Experts of a small language model: 54.4M parameters, a variant of Muon for the experts.
Below are experts of layer 6 (counted from 0) of a mixture-of-experts language model. Rows are named router (the router's row for the expert), gate (a neuron's input weights, with its number), up (a neuron's input weights, with its number), down (a neuron's output weights, with its number) and show model dimensions 240-319. Each number is 200 + 40 x the weight over its row's rms, rounded and kept within 0 to 999.
After each expert's rows: "comes after" lists some tokens at least twice as common just before its tokens as in all text; "comes before" lists some tokens at least twice as common just after its tokens as in all text. This comes from a sample of Wikipedia text that the model never trained on. Tokens count by the router's weight.

# expert 18
router,261,163,181,216,126,168,256,178,128,170,213,195,176,205,300,133,189,197,222,228,189,286,253,195,199,211,193,156,239,186,277,246,128,189,251,236,198,225,226,183,183,146,268,180,197,205,245,167,190,220,229,256,218,215,262,250,234,211,209,162,195,198,177,194,111,217,223,240,219,138,193,216,219,269,238,223,172,187,175,196
gate0,230,197,176,235,193,211,230,135,124,208,168,233,247,241,198,114,157,188,159,218,184,171,184,234,141,251,255,235,179,118,253,235,183,171,200,184,162,180,235,249,161,193,169,226,162,158,223,214,211,203,171,254,190,207,200,190,226,196,175,165,277,249,194,250,235,208,237,172,230,177,188,205,232,258,181,214,208,199,276,298
up0,209,177,229,227,127,245,249,141,206,186,213,134,187,203,197,162,171,228,203,125,240,232,183,196,203,161,199,204,230,239,211,233,238,269,261,166,269,251,207,116,219,240,152,238,179,249,161,185,210,198,227,139,186,218,251,183,233,238,199,194,160,205,225,141,175,137,203,168,229,192,254,256,199,153,197,158,118,302,164,180
down0,185,159,167,137,217,141,242,189,212,96,194,173,211,214,327,185,222,238,273,175,225,267,299,258,230,264,205,193,198,243,241,246,260,151,297,208,185,166,238,199,205,214,223,210,270,240,216,236,255,160,165,182,244,183,244,216,231,202,174,193,202,163,169,187,147,253,190,309,167,160,273,218,215,149,196,152,147,185,221,175
comes after: "| ", "the ", "a ", "his ", "s ", "The "
comes before: "of ", "| ", "|", "and ", "in ", "to "

# expert 4
router,182,169,206,255,193,249,279,202,195,208,234,186,217,239,235,166,167,187,215,249,192,275,203,188,208,129,134,200,251,220,305,188,196,224,281,212,198,260,216,95,139,159,249,300,143,150,257,145,222,173,191,154,227,187,259,230,273,183,168,199,171,182,190,79,234,226,218,214,280,193,193,216,276,214,222,253,269,234,249,202
gate0,168,164,197,209,176,239,240,108,216,186,136,239,217,276,196,205,170,202,227,199,182,181,243,230,222,144,216,250,269,280,242,185,275,220,248,269,108,232,219,165,268,172,196,181,85,205,186,182,176,183,139,278,213,199,216,205,218,204,213,209,232,153,113,174,227,156,183,218,207,194,192,256,158,153,194,179,186,211,249,195
up0,222,203,170,185,257,132,137,203,201,188,286,213,229,180,227,213,167,210,158,214,324,175,147,202,155,225,196,157,161,155,151,211,230,160,211,173,131,160,201,270,173,244,212,169,252,135,207,271,286,223,218,166,192,183,70,199,152,163,206,204,192,217,245,237,136,238,137,238,194,214,225,197,186,217,112,194,112,239,236,192
down0,183,139,144,168,226,240,172,182,201,187,150,172,279,183,173,167,199,190,161,195,224,187,210,142,220,165,247,158,131,187,231,257,211,186,216,204,184,277,241,183,191,224,230,215,151,245,231,216,200,231,238,135,239,186,205,197,150,237,118,158,225,192,279,228,190,276,280,228,238,241,238,174,252,230,222,163,216,236,146,272
comes after: "| ", "–", ".", "-", "201", "200"
comes before: "| ", "|", "(", "/ ", "– ", "m "

# expert 22
router,228,256,157,219,166,203,291,212,179,218,170,227,204,221,200,163,202,184,239,243,155,235,190,208,229,129,184,184,197,244,278,196,227,156,239,233,212,266,173,163,173,196,191,249,205,215,240,162,190,211,186,185,228,148,212,216,231,203,207,204,130,167,210,166,150,177,228,213,197,151,116,193,263,241,163,260,255,164,151,148
gate0,201,257,166,175,212,227,223,267,189,224,295,122,207,184,135,204,207,195,147,210,198,110,236,225,202,162,175,198,232,241,209,197,162,246,218,195,184,159,180,167,159,232,157,177,220,187,177,229,165,200,137,297,228,279,193,210,240,202,235,227,188,134,178,227,196,160,157,267,162,163,170,207,169,254,188,103,203,235,218,214
up0,110,156,152,151,248,207,228,228,170,153,201,156,256,168,236,327,228,197,248,174,174,231,231,205,202,199,161,212,192,171,218,177,242,247,258,148,235,151,149,155,182,135,205,286,148,236,175,186,156,230,127,175,167,184,170,284,248,247,184,155,193,145,248,234,202,179,247,262,169,247,161,184,192,191,144,213,256,197,188,172
down0,196,206,152,189,197,94,235,125,217,173,220,179,179,196,197,220,230,138,267,194,208,219,206,239,246,190,152,232,277,206,223,216,266,202,177,232,184,215,198,159,136,175,192,263,243,161,251,233,197,234,207,127,265,247,261,218,211,226,222,199,198,151,270,118,222,238,175,149,154,258,199,223,248,209,162,292,329,248,180,122
comes after: "|", ".", "==", "===", "| ", "="
comes before: "| ", "==", "===", "The ", "- ", "In "

# expert 10
router,223,224,186,265,132,181,230,177,177,256,207,148,246,221,222,184,150,217,228,204,174,183,186,209,267,188,243,178,211,164,242,232,235,121,245,197,96,190,234,163,159,114,249,232,182,155,251,172,161,202,194,229,235,239,248,290,217,215,221,235,154,173,197,194,193,218,217,197,248,145,156,242,205,247,167,223,231,249,204,209
gate0,194,193,186,261,187,164,267,212,193,199,226,230,206,206,227,107,201,201,258,149,208,154,224,223,165,160,182,247,223,116,232,237,224,273,199,184,146,185,209,219,281,180,191,301,227,185,209,160,170,272,245,210,189,178,202,189,218,168,170,174,158,177,137,158,191,138,212,214,135,190,172,170,225,217,220,145,190,242,209,167
up0,273,226,158,280,208,209,270,212,238,271,150,159,164,171,195,167,194,162,210,239,178,233,281,254,199,115,186,176,194,169,173,244,171,203,200,179,289,193,199,179,181,77,175,225,282,164,151,217,150,201,165,166,179,227,166,211,209,161,162,206,217,214,177,224,231,202,193,217,147,189,283,162,176,201,198,190,212,180,115,206
down0,183,197,182,154,191,261,221,204,176,162,103,266,164,240,104,233,172,187,113,150,198,176,199,235,179,173,139,223,244,248,155,174,193,180,236,166,161,178,222,227,179,263,172,247,148,212,212,229,193,185,217,173,248,201,141,161,186,173,227,213,197,212,257,245,161,260,193,233,159,301,203,244,207,199,146,176,261,226,204,157
comes after: " ", "\n", "0 ", ") ", "1 ", "2 "
comes before: " ", "0 ", "1", "1 ", "3", "2"

# expert 1
router,163,238,194,216,222,214,234,163,133,253,244,138,217,258,274,161,190,216,202,201,215,251,250,166,129,138,162,154,258,166,211,237,175,214,259,263,197,248,205,202,162,161,255,226,201,235,229,141,193,211,266,221,254,218,248,247,246,198,162,237,183,181,201,201,188,221,294,239,205,186,138,207,189,257,248,238,242,135,190,185
gate0,227,180,245,160,201,135,227,179,219,233,214,289,247,209,253,139,251,77,177,133,232,172,222,241,162,216,267,230,115,273,184,200,207,177,190,219,244,236,207,241,179,264,154,220,248,141,161,143,193,174,195,216,196,175,187,207,137,155,118,200,198,234,240,175,244,240,113,241,316,120,129,179,246,246,226,165,231,160,200,103
up0,252,236,215,219,235,220,229,204,238,179,105,206,163,198,228,230,195,232,188,224,193,170,134,158,203,203,200,180,239,172,200,115,124,214,160,211,154,192,136,218,223,176,215,160,236,148,233,226,151,246,220,188,230,147,202,142,166,192,239,237,197,223,161,246,158,216,253,181,130,163,152,238,238,113,227,244,136,231,250,230
down0,178,176,140,268,160,152,170,258,234,189,212,226,187,177,177,199,191,262,244,252,212,264,252,191,254,217,160,185,205,166,204,204,244,267,246,270,198,233,169,167,151,205,223,107,305,142,177,217,219,183,217,209,128,159,202,146,234,208,218,173,174,226,118,154,145,141,265,237,155,156,213,178,235,215,205,222,190,195,185,256
comes after: "|", ")", " ", "B", "b", ";"
comes before: "- ", "| ", "\n", "\n\n", "|---|---|---|", "|---|---|---|---|---|"

# expert 31
router,240,213,133,243,162,170,213,225,167,160,216,115,243,197,204,142,167,157,283,221,160,254,194,221,169,153,211,221,245,179,178,199,189,232,186,225,251,216,242,101,132,140,204,198,217,154,239,170,219,191,247,242,250,180,140,250,230,172,204,212,223,265,195,147,174,245,208,250,167,154,181,147,200,249,198,196,250,160,189,226
gate0,223,236,148,174,183,229,246,192,174,186,184,130,248,267,222,179,219,262,221,198,80,153,204,220,250,222,202,211,230,95,255,292,287,194,155,199,121,183,218,229,222,183,132,215,251,215,296,203,219,208,188,185,178,224,148,199,181,182,204,262,197,194,237,185,206,162,223,212,237,195,180,190,187,262,227,185,195,280,207,274
up0,254,170,225,229,221,205,171,191,113,195,208,186,145,169,174,153,222,236,194,139,182,175,257,205,185,244,172,278,167,255,162,178,218,134,180,196,254,181,213,175,150,172,264,167,169,249,190,210,202,259,234,223,216,188,142,160,168,244,208,199,219,201,165,228,221,203,192,177,180,143,182,257,258,175,176,187,212,216,162,177
down0,243,229,192,204,229,186,149,243,257,166,214,196,186,171,186,261,268,195,117,176,171,242,190,212,215,202,202,230,152,153,286,208,143,185,240,191,193,267,160,169,160,176,178,153,225,205,169,124,197,257,196,172,210,227,199,165,256,231,230,192,198,202,206,181,241,256,192,165,207,197,220,218,233,215,174,88,146,196,231,224
comes after: ", ", ". ", "he ", "it ", "It ", "which "
comes before: "a ", "the ", "was ", "be ", "been ", "not "

# expert 3
router,267,203,228,192,156,209,222,220,162,228,180,192,224,264,225,183,213,217,276,188,199,263,240,252,190,224,212,262,279,178,242,209,142,247,221,185,165,156,209,178,187,179,210,169,199,163,267,220,174,255,247,196,227,231,245,234,216,183,172,212,204,222,258,165,198,219,229,256,171,126,156,278,211,311,200,286,178,168,210,220
gate0,226,231,203,223,223,180,276,200,206,219,183,190,240,172,234,203,194,247,225,153,187,263,145,255,147,166,192,265,171,170,231,225,195,182,241,190,168,265,239,178,236,203,234,223,150,139,249,219,162,223,150,165,205,178,207,236,227,284,148,168,137,152,165,261,201,207,262,244,204,193,200,234,213,177,185,237,165,103,248,137
up0,194,196,207,181,201,174,210,151,170,182,127,216,167,278,149,191,200,204,197,197,220,211,142,218,241,171,228,217,156,195,185,155,167,212,180,198,207,190,187,110,220,154,196,199,196,176,188,144,242,235,223,219,154,195,224,127,252,233,96,180,291,153,224,157,209,160,143,201,170,192,185,201,190,214,198,144,228,166,182,130
down0,177,225,197,187,200,223,234,295,135,149,219,205,208,213,185,303,170,245,185,134,180,151,186,209,140,170,178,220,172,224,173,217,166,244,208,269,176,168,157,193,117,225,193,181,200,198,217,178,246,240,199,191,222,247,104,186,161,217,148,134,180,190,214,218,240,179,194,170,193,152,210,171,230,260,116,189,195,206,221,177
comes after: "| ", "; ", "(", ", ", ": ", "of "
comes before: ".", "–", ",", ":", "\n", "; "

# expert 24
router,180,234,197,209,165,196,217,197,172,235,193,114,240,220,253,164,196,194,203,219,196,228,174,204,177,127,176,155,280,191,217,173,227,219,219,217,232,256,186,186,182,125,223,214,207,211,230,135,159,175,271,198,215,210,282,186,244,197,159,240,226,186,198,92,198,213,256,247,205,160,134,234,250,244,196,262,233,162,160,141
gate0,148,194,136,203,195,205,246,209,173,233,219,228,250,270,184,223,144,211,197,112,181,236,177,228,147,249,240,251,176,181,218,145,223,254,219,197,198,231,206,216,173,206,146,190,138,177,228,207,191,149,245,263,230,186,230,211,166,153,294,252,241,240,208,80,156,230,222,180,234,215,199,246,235,231,206,222,178,88,162,161
up0,216,202,225,254,184,218,187,187,256,160,294,210,197,193,198,209,221,228,194,187,253,232,176,150,225,208,207,164,205,280,241,212,234,203,182,184,223,139,144,246,191,222,180,132,229,202,203,213,180,182,237,209,184,221,272,200,150,233,233,220,190,195,172,250,205,298,214,228,193,247,187,146,212,174,210,165,210,185,156,240
down0,222,188,180,210,236,238,274,211,213,168,137,212,226,161,154,259,172,253,170,178,200,208,210,215,219,223,121,196,204,183,108,155,288,198,173,136,163,241,283,188,143,174,150,236,162,222,209,195,166,161,212,242,303,187,247,180,120,183,275,222,143,221,176,129,164,220,197,265,193,212,205,135,145,145,219,205,249,185,233,210
comes after: "| ", "201", "200", "202", "199", ","
comes before: ", ", ".", "–", ") ", ",", "; "

# expert 21
router,180,237,189,298,152,195,215,165,226,237,270,149,289,240,279,180,209,204,204,231,159,242,254,250,176,224,178,199,236,137,205,241,175,245,196,221,156,233,186,234,159,218,257,225,176,209,217,173,225,206,210,271,181,201,268,203,246,252,130,201,208,275,182,184,166,200,202,214,209,204,194,239,234,174,192,207,237,184,192,212
gate0,219,148,254,230,235,240,192,168,220,266,282,181,232,234,262,299,144,165,220,163,189,283,263,193,182,236,282,185,271,143,280,194,177,233,214,129,264,187,206,224,210,219,231,200,181,173,170,221,197,265,248,146,159,202,193,192,247,226,229,130,271,237,164,284,123,189,205,175,238,190,141,155,212,202,135,122,140,226,205,157
up0,124,218,198,187,268,144,137,198,184,178,169,217,204,242,133,135,186,206,158,182,192,202,171,171,296,208,188,234,174,218,141,278,190,178,192,183,156,233,156,217,176,140,125,143,261,179,187,238,144,150,179,263,163,148,159,223,159,189,184,286,176,247,203,152,260,231,227,226,116,195,205,233,243,205,241,219,224,158,206,242
down0,254,265,259,132,217,213,273,217,180,137,225,231,162,153,219,208,197,245,282,196,274,209,214,197,230,166,189,150,221,221,228,261,215,215,140,154,252,280,172,249,149,138,246,211,185,205,251,187,165,183,336,141,208,192,255,227,229,183,157,246,192,248,234,206,184,153,199,190,186,247,190,189,245,176,239,247,251,194,191,110
comes after: "(", ", ", "in ", "–", "In ", ","
comes before: "0", "5", "2", "8", "6", "7"